Weights of a small mixture-of-experts language model, trained from scratch on English Wikipedia.
Size: 8 layers, width 160, vocabulary 15579, 11.8M parameters.
Experts: 64 experts in each of 6 layers, 8 picks a token.
Training: a variant of Muon for the experts, 542M tokens, 4135 steps.
Below are experts of layer 2 (counted from 0) of a mixture-of-experts language model. Rows are named router (the router's row for the expert), down (a neuron's output weights, with its number) and show model dimensions 0-159. Each number is 128 + 32 x the weight over its row's rms, rounded and kept within 0 to 255. Numbers have three digits each.
After each expert's rows: a language model's description of what the expert responds to. This comes from a sample of Wikipedia text that the model never trained on.

# expert 16
router:157122159113126145133140135161143144110118157093158119162117179158164176112140117126131118134085172157102093116185131151102103163174076136083070141160174160107108188212146174078102170121078138071152155092138152120145090151087174081126111104216093153140120062194121152183074100152120127171150153149103174098119116114113123115162095127116088112155144175078203135135128164144130113168075127175154152131148099118163073122095161156164158120127144107122092122106114083122091068127150088
down1:132061168138134144111128139094089080094081167145146112106097140121131112154156149071184114173145133115100141147137091126087124076162127118113095132127107117139094141169145116124123107157078133155069072125113134068147144078132129118122108140090077149175155130034168107090145103158060187092158183098115077125136124153178128102135108181158124113160151188112163198089137144101108137095079112081177052098145154100098106122122149129132191218102157166135098142119149117124120174142142099
Description: Quotes, parentheses, year digits. Opening quotation marks and parentheses, and final digits of years or numbers after 197/201, e.g. "pseudonym "Brownie"", "(1972)", "2024 election".

# expert 58
router:125090160146123193099155151163126187130158143149165081139169169120131162115122154073134179174159091163142188181147144155142118152084100127146175091148143119083174182097128109156129138131130171089167124095147126170141128139124101087160117138140169204148147105169147097157065132106081143113147132186064137146120123099112103133094189167105077087168136148164132129088192078157184107177125164127088171146184130122144108177071153100109146154122112131143151110160168177075101094148121084
down0:122195115162116128120148132083104108130138148157094100172094111166116145123136134180156129102123143103117171124125121085129137133171144071171101129138085148130120135085108154109128086130116109134082131154108119100063150146151112101148116179150058121131202125139090097106198155062177170051196124091095139117137104142155138159097161136071108107073148074097104137168093135164076167090104112130089124123029089126191135116146167093146095158077158147134149147129123109215114127126132076
Description: Parentheses and dashes in lists. Opening parentheses, en dashes and slashes in tables, date ranges and scores, e.g. "Reading (1801–1806", "3–0", "(road)".

# expert 8
router:150092114095164092144118122067130064135151170153160108141143076139137165132163126107083208066122162148170134119154137166078095124109201142126104136090157114101165141169126085143154130102086112161116137129123140150072101070104109107188086123125128143137045142078120065072132129182069152137161160213126182143177124129111140093123132101142129109169098098061104086144140088140099139127119107085106102157119135161094113156098139117134141188157152101115143129177143120108093173109097056
down1:147146146092129138180075138110098097150099144140120099142120069099103135093188088174132152083085199154124102173076132183118111119151124100091183097090164145139147176173159122052115161131160171133076119204159075178137163108159145155104156073124147125140035158105130151135181138105124179148114077106188101139099125137139132153071143133140145127127182093099145140128099170114189127154111164155063105119182112130144110122148145133121134144171108101136190084146164100123165123102158148
Description: Topic and category nouns. Content nouns naming a category, place, or unit in article leads and infoboxes, e.g. genus, species, album, area, km, sq.

# expert 35
router:021081151126090134154085108082131107131173103098106120092111115159146153117106166107109126152147105156190051099109129144108115125146159132096104086085138106101128145176119103108132147133138132139133116061119095145150111148150110161120081135099080193168061182081121050120124118178152119148066118139109091128144160154156119205121132130144117109160112133121153113083122103062163098150204133075147168117089135154185116132121155111098126123142163186157105145107123157172079196112123073
down0:171174165152136142134155109127078134125188056128148088129108135116095096173100130120134142141122158100136095128099124143129098152102142151110133175149107194199092069211062111136110067088167158136099114088144127107145079166151180151119171051117117122167113143155161154082141117136102155122127157121143151062152151146120084119109147147169136094150106057180180127090176100169118153106154111147118116154123103128094116065107137102193104162137145195127157137104140153117125104185046132
Description: Year prefixes, taxonomy. Year-start digit pairs like 201, 199, 195 and section heading marks; also taxonobox fields and "It is found in" species stubs.

# expert 11
router:176155161101096156098170104098124125158138097181142102115115149117139134126152086126120100109101127103141161125083130127094134127169114137196148139109112113146089106167128114156150137066126112094105099143182109130142106117110110183183132128183088034152186077143135076134137139092074123164155130090175141152156159196134146098058136112117166179119080119101160125118107091143130083094102121117100094141164146196083109118187166118173160098139211064094133148110051135135082100087153105
down1:137133102110173128140092066100120137033122129150154099092123126213139127168114106086122140133120149139154103100106142088133100151133111101141102120108144093129119205119114107126153105094144141121091132177121126140204177102173146106079128102110105139178123087086110136143142066163130174068076117133227143145154142181150122123080163094182119121128134166105187152053128094162102127148097132108092127136193154120085139182160195107157097117108171098111125103150113104148106168126183087
Description: Proper-name modifiers. Words inside names and noun phrases after the/a, especially New, States, American, World, War, National, film, album, Women's.

# expert 53
router:200119081074214079176165092118161104118129180156149143070068123146132196154138150109118081073108096154099184113105148111167161123146084095190150136178129116112129092103105112127130109195146124103137109107099166095116099111083141112126077129138147127137104116187141082117092147128114119136087149166081141164167105127093156156140166040151124181166103086158126123132092104098127151154115183070131108133109172164089128154173133143100169106158145086092106131101079109133192113122124157
down0:065120113116116140111066079075107146136104153115165060108063175131134132096088131168154155103052140114145133127110118107075151138147103102109080150107140162134055133137060107159111173172171119101137108139076076154117141139136188106129087083148092090099099126210128132129135162098163163045177104066109109114076079129102148165100123116131115153112135102101094102098152112142153181155160138122116129137115212088136149120163174126140142122141184095160175129133109124194121098140125106
Description: Nouns and verbs after determiners. Content nouns and participles after the/a/his, like season, team, career, album, released, signed, plus suffixes -ation, -ing, -est.

# expert 32
router:121150108150137163206170128114100143156133112145123170095187105158148153135144096131179080122120076154162219149115144112129155182085154142184159154135114056091134085080125097178145064098186162149160112139140085121104158097144121127085099114140176130125102059156161142167111087146097136158095163170165113151138111124167152114066122070104166132111121115193174110130128139153159132152117093102146113133192170171102109112170067112120081148132169125153138152132063101143148131158163175
down1:182079146088130164151126100079088088113136167157157132134069124173199083124151094138094128108102118108131098201094102065126137079167113103156115102129119156164138178145093107099152112148088112127109101122142133093111109115145155142161117125093117120121067118127144174098088155157094128083114121159146144112141101116128135062057154127137086131157076125142208061071131160109150122133000036138112080122116129151124076133117125132152115165100119109100135126088091107097116135146135118
Description: Sports and competition context. The word in and sports words such as season, League, Cup, Team, won, Conference in sports records and results tables.

# expert 15
router:038156104170177152141128056106039053156090101120159116151121163149142149130158101133113102033161139118144111100158103091122097089153101088096128125108132096102136115096115074149141074111126143156107129096115120121110082139130091113138098180160157081081103135086119072138151120140071154122059076174108095141138081148158133113127115123103148134110059113119095133133143123109120117132136141060116096118144137150149165152167044117158101140182173127103147128139121111169108193135054140
down0:126156160156186062108130099057077094144125144169175143127118113147081129088090123117135044106111159092117144089204116100116045126104133040137104154177134116117112136183084097131156121067139096120144141105114101078080103186150096116139149099109084102142127088148096120108110105121132150167165108110130160097102097120131110171126162188173146057069127090085093095122158115121120104143198105119160143129126115129105093117110107109123139113100103157132179096114208097126101091161100114
Description: Common nouns after determiners. Common nouns and pronouns after the, a or was, such as part, name, career, area, it, this, plus table headers like Venue.

# expert 30
router:131122151071106072146180068186120133144136170127119097159095133153122107127150114157149084156140058100150099108100143128134163098147093112193157138155161129097068080134148050080140096114145100139098106151129143133094151136150141120119139124141155088160127093117138100113145159148179124155074122070155171112137118180105145076119103091185122130067148167035152132058154169123111164150063124129112069135148102126140098119131201137186080096108119093077106113166105109106153107187158100
down1:169104107125094139117112080169105118145146123107154162165123107173138090146143075091091137183137122104216148106101104132175167120144103113143129106115145097122111157124113109064130076122079114052065145146096119162118120153135167112146136174073146115168124170104126138150152123155162109129109169173151132195089114112195124051079070185134131142165147066093143178085093097131143129153097076097149077110112163104149086136184171141138139086143129111091132131095158140054138076102152084
Description: Adjectives after articles. Adjectives and number words right after the, a or and, such as single, former, two, new, North, plus table pipes.

# expert 62
router:135168154114100150175176130126182179132062098168132129156084161056152165112096120112167185153177133089128085090164138070122106185150140122114129161106113126099139139080074093156083148123148175108123109126095147131109129132111104112125118170067106162160185160078143099154117143047130205136154131124064152122109100112132129142122101136121175143121156133160125165176113122127169129082148167054152143117103137127133189082072095128070084093107120145170139157144189152153195108157123139
down1:112125148109132135090099105072068148127163173109106156106164175078127138100120142097095171173078088062138174113121133093088116120147117096146060151159132143122088163148126069094144189109187127114099181075170187095152143133125148102114116085168135148097110134177111145131127107185063152116100144142189145101065149125157181106104100129131105204142157121089180135126092097093140138120126157177114088139103101141090169180138141148114132112121148109072124169108132102081138086113171048
Description: Closing punctuation and adverbs. Closing brackets, periods, and quotation marks after numbers or titles, plus adverbs like also, not, only, then.

# expert 47
router:137124154066115090170116155157159116119111182116164100148143181150134112154139094073139114100182147089145086193133133085191101147162093089088128148160094109171182110089119162157111111126110081136085111078101124145125168107128129131061143073106130090133158114132185137160108113144137076108075162102162128147102103085134148144147123135152140088155133062175147111146177151160138080183108144129130076147146138168090063096114171107090123074089111129087080145179118055093118211128109122
down0:138154121165108105178110096080102145097176119169148100137124162125090111128124117163133126135109146099138210101108140117133138091160175138133105078142158123076099213171117106079145073093100138154228120127078115176164165112161145107152159176129074145133138124145126143124140175106112179174137107146112120185131129112036150149153051132161137140117162162155099081154188116100155193142168069131128172130084100060132102123087147158179128179153144140145137114123129138166104109125097102
Description: Table and list delimiters. Pipe separators in wiki tables, especially after party names or numbers, plus colons in infobox fields, semicolons, line breaks, commas.

# expert 3
router:105098107115112117091099191125070181093142154142092173148097090125093135140057120089116114198191129063159167102146081133127101148070133076136144092143118149148125122115083126147134117148175084126209105110107133142164125102121163098193171114091165134129146160108151132155181130142167154087138123137101094115177164120125137132085138137120119186122149096141110150138136050147158088111127121082113152040192163127130140105052082127085166139151133172149148075146126169132123071100147099
down0:155100114159139163129122083100061116152140090152112092150120153151139139167135148172156122120082146089104156091185061095072076140075167144105051125123132106105114111120100087193152132119109128107115124165160111109102140200105176140175092155136123096145142109214142154099156155076176185109141094089112141089092054119102100143122110174157143115122115112109136167205097124152151152126198143117117134102139130097168111033128161078170087148115130107122166147177132110175126107131133122
Description: Auxiliaries and possessives. Auxiliary verbs and possessives after a subject, such as has, was, had, would, their, its, 's, plus inner pieces of words beginning with b.

# expert 9
router:091212139139087173111095127181186160150141126080128161160121178132094115099157115091144130135108052096129105096175162127102136105067142092123139094140158109158095141095130113146104062120184139090129123173093148152154152214120139087123128134167110138129110106127148161176142087127147145156155129154081134108121149133113115143086114096154106196088137172084097137136106110164149181071142149079084204111183105092161144090068105122088109159141144074141170168177162127075104093146101135
down1:157190125174112139164151110092048156093140175101151101182161090124128117156127068143142114137066144151165126091175145156124095037106109072111130141125138094129104119089143123144136139115143099069139063115126141139144112093118109150127131126137136064057092108157168167149167116104072151158174090162121181116163113107215099090086103133127150136181181144141139107191112135134089121110099177157088120041169153128117111144095166079128119167090077131120087104114121114122147132105112109
Description: Number words, function words. Spelled-out numbers and quantity words such as two, one, most, number, plus to, The and sentence-opening In or After.

# expert 55
router:183124109109117130087153144092163081087128112098135122155118164121148162146108094169127060161119066153093161082122088115093117144070094140107115148058138169161139155165142138132160079157129154131116115118120130139140155105156124087066186107099139135123132194100157156113090107086078118106131090160135199166111096089093155153167106092125106173166160099169122117117133107140074110109130170158174086115095117141138160072107190161199166067181075174176160170164105142118141105150144181
down0:111145065126108101162127071127158070026181095127125142116116124081100115097122193157114118154104144143143117142158127160148120118180171074087060124089155085084148094137173075096107081091111127126156164113099165110136099130168156127105128047124070039114082117138117176145167147089137167146118093130148144146148153095082104172094136113161167116091079122126116146128143115076152064146097126139148123155121090087099137108075107117110125184145112147119177103081130167099146096111082129
Description: Commas and coordinators. Commas after phrases and list items in prose and citations, plus and, or, but, and closing parentheses with commas.

# expert 39
router:097116140126151161159093110048063168109123093160171148132158092139116085155154143167138167117130113115124124076161113118078112090061225146055143157107149079095127142169113161110113121130192164135125108139139097145173150166142093172124181164159119112108152129101111084106140105098165111173164154076136156097144165092119166127112138214151121094140104094116089124073113082113151192132110085106136189097075106075182094145080160108113080134110145154133154155165161105119134146124116133
down0:072163128144132129085149036149090103144119094136110092153159190121158152120111101178140124151123096062186171094158106127173141144099129146122163177133155120091090137192079154156064103142113150105097118103110088167144108179182163107170107186139104102160113121127120189095112106136148181164098136144136190091128135080139150138056086120126168109095150121209072105081053131141159124082115095176121146131139133104175130159124150137148102146133152124128118110109166118162099084123079095
Description: Word-initial pieces. First pieces of words split into several tokens, often capitals or prefixes: New, San, re, inter, over, F(lemish), Col(onia), often in species articles.

# expert 63
router:161137141125136141126128140067082078094144171185093148119154149160162121105117138150066092097097133094085166119138113148120129075141114125138182125126127108165175112116123121121188146126121118146144100137106158091089120119111124142127176113150135112155046153077148104042171145072122132104124126195139140142123126076087104164128183127142097151175124094166097104229114191060133080093102093089107150178104078134139137151130059178095114112158146083124069162119090081101165120129114096
down1:130120110162115109128097114145107112116154147135077104108132117074090099163176098151138161187170120071111178167125043058107109173176124140084178103112169165110132145076149103131105108116176111122128110135056167153136126134112086162093076095070171152173079104159140145160145128133031138078122095141131123069074131097213102092127127109124117099104109116068160195136106163085139101131128118115093118080136132133144091192137157145116123134158123112086140151093171120126167153146103144
Description: Suffixes. Final suffix pieces of ordinary words, such as -ation, -ions, -ity, -ors, -ine, -es, often before a comma, of or line break.

# expert 44
router:104164146154071151098043169121082193174137074175062100142143103146141099095149071144153136172132158126165130095187134189140132155161094113131096153138136164194103148145128157142160075136103130084090140082128104199139129167132122166156138115111153110127154105163128159168151135142161115149178088097150102166124092148088105164117169165118169070127153109114153137159072056171124140125139159096166088137123133154135197138123124118125144134129076148202154140187154112088158132127089078
down0:126120097158154147105144107125097160133129083138125060197172139199153115114156078145143165101103121078140141082126091110150181154100081114145103142140149128164166070184098116125117119105120093116144131119077095133156130173107134153146129182169166145127145114176155112134193158054158176139172090145169113106107117161159102176203102127107141133095114086145071135117103171130173112139101106141100159123080169096202130158091136136169091160131160108138174098187132077138137138194119053
Description: Pronouns and name starts. Subject pronouns he/she, the verb had, and first pieces of names or words after capital letters, e.g. John, B-rist-ol, Mc.

# expert 51
router:158136146095167111136190154106125147125156115128190087116135147184087115208139095158116108111080145112136110142163122107158179177175138160096204097179128151138152101113190169104103152099074137141168147133086098086167070120116138188162133178137109172188122115107162109139123138148114168094098119076135175112117142096132134121122192109134112092149105172170113140082124164178116143098078087140132127196123117170096190133134099153073119130083155107158118142053074093110103147140171109
down0:146158103142098140152127115165089127170107175124062126142102127131129102121134166166080134127133039147101140114085090158149147099150148142139027164136124179125085120134143106157095111145146149143079223104197107183153112151162143126128101132108145085093193130119169111111159165110140121144170073113136134085149136139148155133082122226095190151104112093080103172149084149137122103103181125171151155143087097149133104119124113131092099135111103148130188153196131152066119087163112145
Description: Inner and final word pieces. Middle and final pieces of long or foreign names and taxa, such as -ost-, -ior-, -ton, -ist, plus prepositions like against and with.

# expert 18
router:132135128120146150102107176127163144125130160125149158048145127082108136104098143088129123221125112137137203169179145108143134138111178137050116147148097098149094098088111155163129198125099149144091162087124140120119125138072138149126091118079120154117106138153144169134127144208069161113154081174112210151097062132142144116130129152162107146111133134140121116105178189115165067125076067161116046187119102155164123113092141099102144171146169129126079137100115138102108137128191100
down0:144132163136122135197143060091095133081166126164102137096114103168094113167114181133123076088102149137092163113078133086069134130135129073179098151118123106149111109140052102125185070106161127140104169112138109082124101138123117095121148108124047164119088099144154156092167141102100156155130093148120172026111115134118159133129099134166136131105081129104156096110143111135104196132118082142111105120073144103068117157164157170119071191122126136097139117119084153158078148214082131
Description: Codes and punctuation. Colons after field labels like Website, commas in numbers, and capital letters inside codes and abbreviations, such as IVL, EML, BLE.

# expert 12
router:100116106141112069140138179180172111161080166083156115108155148177162110104145159144183111105191087101159107161180176139124163174086104095183164124156141152176159103135131133089118132153160101182125136125139125140124196119200164146087114091163155142158159098150158120088125140129187102129094111133154108133129174171084155127171101132145116154074135218093096122205157148162127094123151079126116135104153092086084164155081120101110129086100182127108074078146130132171163136148144109
down0:095169102164147123075097092076099101131213111171092116085107132085134116113192112142079107129135130151061142105102119144158119057121122144083082149113087133118109125097159087135193114167157151153141108091150097078146101119117115132115106116181114149099092101146135148114120130131099170159135111110096139144121179141104119152116060132194206118077123144130105126130113097077179096105123109143157133149112162071071169032038129103100163170171113102144124139118178125101161109151101159
Description: Line breaks, table pipes. Line breaks, table pipes, section headings (==) and sentence-final periods that separate rows, list items or paragraphs in tables and award lists.

# expert 31
router:114112177146075179105151141153125164130134130124123115131152142159139152149109173093139132186097087119138116159120079116140112157170104144135159172174179082102091099116130120113109154147179151128123102112125097147147110134129103095131169144152165147076058155176127113058096100132052141117187154075166139128129088081119164145141104166140115160202125194096091090101175129113146161204184084148122152087107160161167110139142166200091114120104061177135113167146120145099102068172084129
down1:166157124131117168124122128154094164151101120137169148187099126069143100080122120159145145190092127122137155090154124106117152085166101139118200146115122121129044072134144076122159151047146211110114103158133163058111141103117111108099183151159114101105082128145128116153159147188113107169174095128141198148159067145099112126116142127118160107179153195091154163117102153127114087115146097128105101143111128176164118194138095071099082183161107074114098136182120140093113159104135094
Description: Spaces before table numbers. The space after a table pipe or colon, just before a number or year, as in | 3,607 or February 2004.

# expert 56
router:110163179158068129151146098184099151166192108083142132151060112079110076134102136123095098115122129089133110113077145111101112131127124133168151134121130078137109124113107082133096107089115122120112131178150142137104113125169084093155134091115098097125112135172073117115127175107147107146169188104104175149162163175104070126065105082197125142085149163072164177107126167037154115096120104135123116072109116178111114156134208094177113131112091076102177107140154139091180123169120168
down1:173145125086139160136183102057095103158096136093169130128097131076159109157081104129113166118094141136138155070106130096073150133196141095162139093172149131126123126154122131161130072099139111157129101076080127074153165114090125113111061125153119094106132105128122128148153088153148137123134159166131139085139091165159098129111107092211085155196132119116119155134102123114121156149084132103079105182162176129183090188135113093119143147130073134049137159112126052101161117190188065
Description: Determiners and quantifiers. Articles, numerals, and quantifiers opening a noun phrase, e.g. a, The, one, most, some, first, United, percent signs.

# expert 22
router:172116115106105149200176080167166151152150156136128092114139141120151119123086118068171118106182123111141103144126163116170137129092092087155109146142116045140159098119105125149086069103138144114116143103094104145118138090149164089105162131129133071143099079169184114112088084106050134113110194178178119118154100045147092114120176134101147108131141095157128151128140143161081126159176142139139028134143139177100096132192083121125098071110141112114110164138087090097091149178086159
down0:131119078173097177144087076096158138093181062152137093133144191070137085155098191090144109198176142135082109146141178106165103153135156134130098122120086089154105067110139098098161141062145120111137118127148161117111142145167123101130153121105081070153144111123084151137150074133080179130139103154165132133110147119101060178129068122155166174117144180166104129142141118084183108143158134120120143196118157108118109100118104096113085184148159138134095130103181095182125108124063181
Description: Sports table cells. Pipe separators, blank cells and scores in sports statistics tables, plus sports words like League, Cup, season, team.

# expert 59
router:105135127178139108096134134139130149116174143103132149150132159111109103101158163128084154146195106093106086122118062113112105076139125125159142139159130134131113141087071111168115116180087082081094106132115081156154151158212083100081063166127165178183109130115112135179114118102074140122149121130166139111109146156083119103113126143132126207175124115111175163098053072116171105081122087177128169134111120079174141153118148152178107136124097070173192159142146130057157141161186111
down0:156142116134162078139138067118136119075236122142130176163137151166111124125159160098111079156169135140120161138138122109120128107127111118083085139075138105139164125087129124103136164091122131111156120057158154104121146127174135136136138041131097130124123159146112144135182110129089181194129106106144127125088135126110120140185112171165174155080140151096154150151150110112136115150175091147141169173166117000102093083134104124160125163171116149130106038082154148139152098155052143
Description: Conjunctions and adverbs. Coordinating and focusing words like and, or, also, as, not only, rather than, plus adverb suffix -ly (broadly, monthly).

# expert 13
router:133096149098102054154145163075086073145084141140165101125100085064129147136136112144137163057146122114114107150025084109097157118118177120165075149136155168160143217096087149129139076182121087111109147138085114160130125106154128142103076208080178127116108168092162099130109118170095120082085145200166106156135142069141147103163181127114098105175121111120155124129136108155109160161112160105088147100103122141143108172132161117164138118110142116184177103141150162130104168100130139
down1:121102157045142145160153125014133132096131145138104171165187171147108212132122084092120115168079102140095138108085110086121163115127114133094087094122120136098161179109164145122137141095121150093118090124142137157136091123103109124126079145131140168113116153192141127168097134123120175092133138113185151159087038164138102100083094121121159116145076068201152094060075133101162119173090139128143137156131162141170090123126158090176112147153087125107102120085121069136128133111104081
Description: Conjunctions and relative words. Clause linkers after commas in running prose, such as and, that, which, where, had, plus section-break newlines before headings.

# expert 19
router:115104075134129130153101092130163155079170142143052121043093147159139127083097136115161158144158168108145190143081108136162106149147125074141132129080164151176121124161112154149123129174155172090140132118124125185116149236205170152146119150111106142105152124121151182133114128131142098133131153114104148116135172172097135119137116129137145127095172171117102163116134174098133136109126146155115143082154128121138124167095172120036129177082123196134073083117076195157135055071146106
down1:202159161102185162165140092126087136102100087158116097126130076069136137135120044162074064133128171188122141122109128083168131134145101169156170133170116126133146139159132159066121175125065147081093150141179087117114098122160162093125139151161115104105168119164125123193126084126081159148097114112120097158063146129151110153097072160100100134142169140149140159121083144131143166139100128072075092130091130115152120158108106176192164151141121178055128148148087097126094074108160146
Description: Line breaks in lists. Newlines and table-row ends in infoboxes and lists, as after Type: Bomber, plus list dashes and verbs was, were, been.

# expert 17
router:058136135128085151091155127087101095041148157093183095102122144163155172141142136161160120125108121165115139092085123095071157060169098183124134137169176143103091100132141127134095180165137161151077145202119170125124101180105118118133166097120165151169058195068142155088106159136085142117158098122143090065101154093167145123167136100150124107164131102131114108139090150157126169153123115166118127129141143091132143189152196158143154083111090119121079134150070114123162056131132148
down1:128131156071131216116074115149070142048151160114144083133093079129133120129192074131122159158115149099127144105148126129086116084148118073127151147128147059136201120061203135080138163152138159098125112126091157146186150125159126103145121135102134084138125102109187141094076084151112156109127136165138161149172075115142102125093134157146122116138133108142098072122133129094118167083053104136103150112127155111088080117129162111172196112151174105153119206118081149082099144107124085
Description: Prepositions and relatives. Prepositions and linking words like of, in, from, on, into, between, that, which; strongest in "location of" map captions.

# expert 1
router:101141154125102122125137087161107160150142137111112164107142123158107148142127142131133084139084080126144051093105097133135158083202086124087114100117167111119107158099153103110149157191159143094105123136139090118203142157095140146112104111135080110105144143144041102133114165096142134129135114080140169096141178170173089129137078106131086193116124111194164186154074138087163159121104146139127173069148164073129139074168161147109143040121113129149201087058111157103158139096145174
down1:100101106155167093165123126084095119054134110126097136124144097171194171141114111107154118189114154101112137073124159049145127093151120120079140103173117125094119133093147123088098077101147097142068115133100120154155118132168180159134136111093056114092096082130114154116134154155060212115136158195157178099109139105171152124115136060134127117101134129188146160137134165127137157154127129135103134113101174133147092148108126109169051069115121124109068053144203120112149114084167111
Description: Narrative verbs and prepositions. Prose verbs and verb endings in biographies and histories, such as advised, began, took, plus prepositions of, for, by.

# expert 0
router:159174168163130131073069128139079156168141074135101118141211140120119151119155111100170117185106088091156164073157164104121159207074129169112154143076090092101112113123157138133095144126139117094122140117151146149120147153098123142121105142121086107098099110182148143101169188119133186129148099102114146137115102148080065134166131169119149075076130084125149101128171081190165097083173101113137139075138101138145113092103146142102101201113174097138156118088178203092117104088088102
down3:151117105125138067157153178140097139160182155158094175137121153114136113095157071113038093071121116154152129090118107145120177087154101170105133093157134113149104099127089169094136072101062206117092127126107100043099069125061114124123106146155087170179093090109158112101113148055138181132128120095136192116148141116133123164119096085149109135133128125121186140141102147131132095077133098146115076117141198121119146156192085157123137145102128119097154187132137116156165093136150184
Description: Word-initial capitals, names. Word-initial capitals or short first pieces starting names and words, often in lists or foreign names, e.g. K, F, Kim, Mat, web ser-ver.

# expert 45
router:174172153104135162113184146191160170124153149128110127166129167123118074111097134093137139173093140175128146106142128132135122145094124106092116106167096173074045135165109181157100115100126148198116155125128140095077108076090093126170127165096133146130055152130081134138172145103162122116110124106106157142110215105131116131164060093173120099127203160089102146103222150140150132099108104163142116133123139115195092081093143112205173157118120097113109111124095119155153155142186133
down0:100244109121148148119212080112137144082181131170156146109180123163109133158137141150164123136148160099119112174118144147136122111132127124127081170160100114126188090109109077169102080099126082063114072111148126093136176126157124116107108053107130148127145127110145135089109152084127156157135105100110103139092055097177131136140170074177153096134159101148168135116178102171154127134122070115199182133117084148162189122138145136126129150179137194149120112148109124111171134169061133
Description: Articles and table numbers. The articles the, The and a, especially The opening a name or title, plus multi-digit numbers in tables, codes and coordinates.

# expert 23
router:128079137117131167166101130154117069136098150087133163164167192080121141076114131160160139161095203136140144088084094137113107121075164102059118154123131087065112110164043146134164115144138141129125167141033138082117146212101138142141159099144148128139096141065137090123048149084166118100135117146103117109077099113169092112116090215115135141152156153143154083113160087166134168114125127155115170064146125118160119117097116147076135117141140146116142149114177188109138142140125096
down1:149105116080148107131202083069120115106165123100159151166156176141195125066102090089128132152114175137137132121157065124120156158148143073098156120177177127078170069155097148069170124077090186146104112112100117156137131057101113149119138092105131167101139090134090193152131170126147167062126114152174148192106086110130126088104133137123178109151147133098183123088117151076161149162114094155112070137121091128142111182128108092153145144136190091104144086094103154131132102167094113
Description: Word-initial letter pieces. Single lowercase letter pieces starting a word (p, c, f, l, d) and the next stem piece, such as d-orm, der-iv-ative, term-ed.

# expert 40
router:076100131100078172087096166118105172128114073089146144153122094150093154132126164059124145101054128083123093112106096118105154140127110089122099132136092105175157117143117191162084153129135156135163103134105134091151076187138161081078132120103073127127082165142083131134103133150174117098141128072088085128114152130141163115204094128150056105137130144113119135096121027084186081122093136123117148157156134060097127143146179187179142107116081092113148106088137129124142130165109187
down1:176153156112117146161086176157105155113070090154113161148131066108159141114126136119161192107082125161148127095130136120119136104151134104079115135155083060162078090099124130126198155095134142135130097174080147144163121034099105184103091118114090064210093091137141114121120121090117165124113173084125138145156104077160135084069173161147135114084172083145162147130139159107105108119120154146093095103096114099105075140144147157071162136120060070098140122161188171087154134124107127
Description: Infinitive to and relatives. Function words starting a clause or verb phrase, especially "to" after seem/thought/plan, "which", "who", "The", e.g. "believed to have".

# expert 20
router:107094118179116164169125139171156127084098112089131098143129098100145066115082142161094100090172143156167061162187120156156097155145144202089078129173115142062088107116074105127095154097098151172088128111105088095101115098125125128147137196110138135142108110121134149118156058118155123079101125107068111061118145089104179143143135113130154085133122197111079085093197159167143059095130122139104158157088093092193108107143091120080145086125152122129135148142151140184146124166135120
down0:144129087090133149138102098105079115075143104159128092091159112179132118179159090099117093091105065091109087123118166149160106118072116106139133110169110159176164111061070128117122110116094086107128112147156182053170138137151134127154136091113128132115115154185122124109147126101129166073181120121090174077137129144143069122115111153193199105099090074160140131131169126172208146155180140128150117114111114116163123087145134030186135173105138196130132133096117072138119104100154145
Description: Digits and separators. Single digits, dashes in birth–death date ranges, and paragraph breaks after short descriptions, often in tables and sports scores.

# expert 29
router:189129100102106088141182163137198121154175137118144126128125092089096101106156109124148134133121171141138223133087141175095193123123127177160127144107091154140118160189202115130113161098096134105116130159134166144076110069128122075139146084120102120145129084100097131145142198198110112147167151132132167180170131081093080108132179050085134121126133103176122161136124180110080097095105131133114058120142129100075110172085114087101124171127114128169086148100159122080131151114098166
down2:105159139117186152126134098149069167122115123107115136144100157162118145152123144086123137152109082124067117110191106146138111125089178137127168151152142110126165082042130096167180113172116159189168176142108142121152181196196115101100169121161127137133137092110063160045139115102106129082096173141123137156153141106098161116129120160123176096175153109130113151107124163137138207126136103135088164138049109105098112104114137166168112159073134135151082118225165117133092131074123140
Description: Name endings and initials. Final pieces of proper names and periods after initials or abbreviations, such as Angeles, York, Carolina, University, Reder, S. and No.

# expert 61
router:154101142135088082119123154163154144176136141072172160110178133094127173134125172150123151126216134122096088143143140089120119168127136090119114151083118137126153093071137096107124196133125122201085121137166132145118168102088127172059101123106124161114111169138140171169159089170161132108138115101129102189108139181144146137131137174133138088171161192117173154152124140108086148174111063160089140113145179170081169129096128089100200065132168153100109087117155069123113208119135152
down0:150203138138103155136154148156070097109230124163129127023122116138114089133105114121153122181130172112126113083135160091149101118160151067128107101123065141113127118121152091058128126089102133079145149135068105099158057123209150087171158135137108111137071093163090151124113143111067163134092127095151164074129151104087111183122113116153134095103107101104161133177170108128144127138115121117119107131061184125130128102174132147120147082162167121129123140149178127153139070179152161
Description: List dashes and separators. Line-initial list hyphens, heading equals signs, table pipes, and en dashes in score or season ranges like 2009–10.

# expert 57
router:170114136093102069059075136069150110122112078103110086138158133127132156148084137140086101134177116136112181182147115087179085187108080140143070169152136198179121152118153176141169094130168137109164108124067099119109162162138121165071102122107105135124144127123142157173093117140088126086099089178132132146117054127115169112156096128170110141138107073182123124103136134114145085131134115165095130210114122114128139052155128120127156078140102136158170164148146112118173160151147220
down0:089113083130134083106132138093130090112158131158124100100124140073122136192122139119177110069162086109178147160075121153139100134174208166183059076132171123122143182126152083098104109089120158118119111097141157129129118054166175101146100126130157113145122070081118122063140108097101195125162147143111142102092145107054160108143122119177194121076153146121077080119176108100098091214154149124172129134091067096170161092122153123133124169110142157168114107122135115158118118122120126
Description: Connectives and separators. Commas, colons, semicolons and joining words such as and, by, or, but, where, linking clauses, list items and score sets.

# expert 43
router:165106148182118138153079094098125189079120063180043100091173154119169086092125088088096145127170141114176144114138132076101085134073124142133063123172152152131097121083100160148114151152150119144107139115154082125107168180115108109142059126124134097107130187133110106096194111145144117104133124160109144104138112164155175105187114181151139097084096087110093145131161067131153165133139107110156118195132087162155117127182085126136111188101140185166123127181142116133113164122135052
down0:124172104199130136079136117056078143155138078144103105110137107139130127128113085145105132143101124111104190084114133133147139141084133118120089100165153116162121058151073133130176093079123108142113140076112119171132126189154063128117075189177173097160139115116178109106127127021159165129110104139113174114160086236141142149171116158138149108102154133113131170152120128117166140149160137148111172179101157153215089093129108094125142146105164093134133095111123114165153064153126123
Description: Colons and heading words. Colons in infobox fields, the first word inside section headings like Bibliography, plus degree signs in coordinates and 1880s–1920s year prefixes.

# expert 21
router:060087127113076216186088108142153119117112094158049109133134163110166162103175148125119093175195188091150091148103125096126105184099141157142110171111112109105110127121118063180117109187160105143115174068162119121101119112177105149161107184135146164143162122087068168143112137071151119113142149146142090132094136111128102114071173193118098088144148158131140035160103123163121130112104095125131120121115120126108136150149114099124115119150122106185107173185175083110077158132110110
down0:158205134135144123121149130124117136141089143182137051119075118141160128152141101111105127197154205121075114060132156138185145153092134092159117206162162101121105146169143116156095104120141140111154173165142203146180097132159158086217146093109089131118156134144118139123134077153179158154148081164129130123164116114122063129115100157158127081094174141183086099131149068130123153099139086120151147136171074110071128117111125139139076128148125106169125110187169095172127099126089106
Description: Year prefixes, parenthetical openers. Year-prefix pieces like 201 and 199, table pipes and decimal points in numbers, and words opening an aside after a dash or parenthesis: a, aged, born.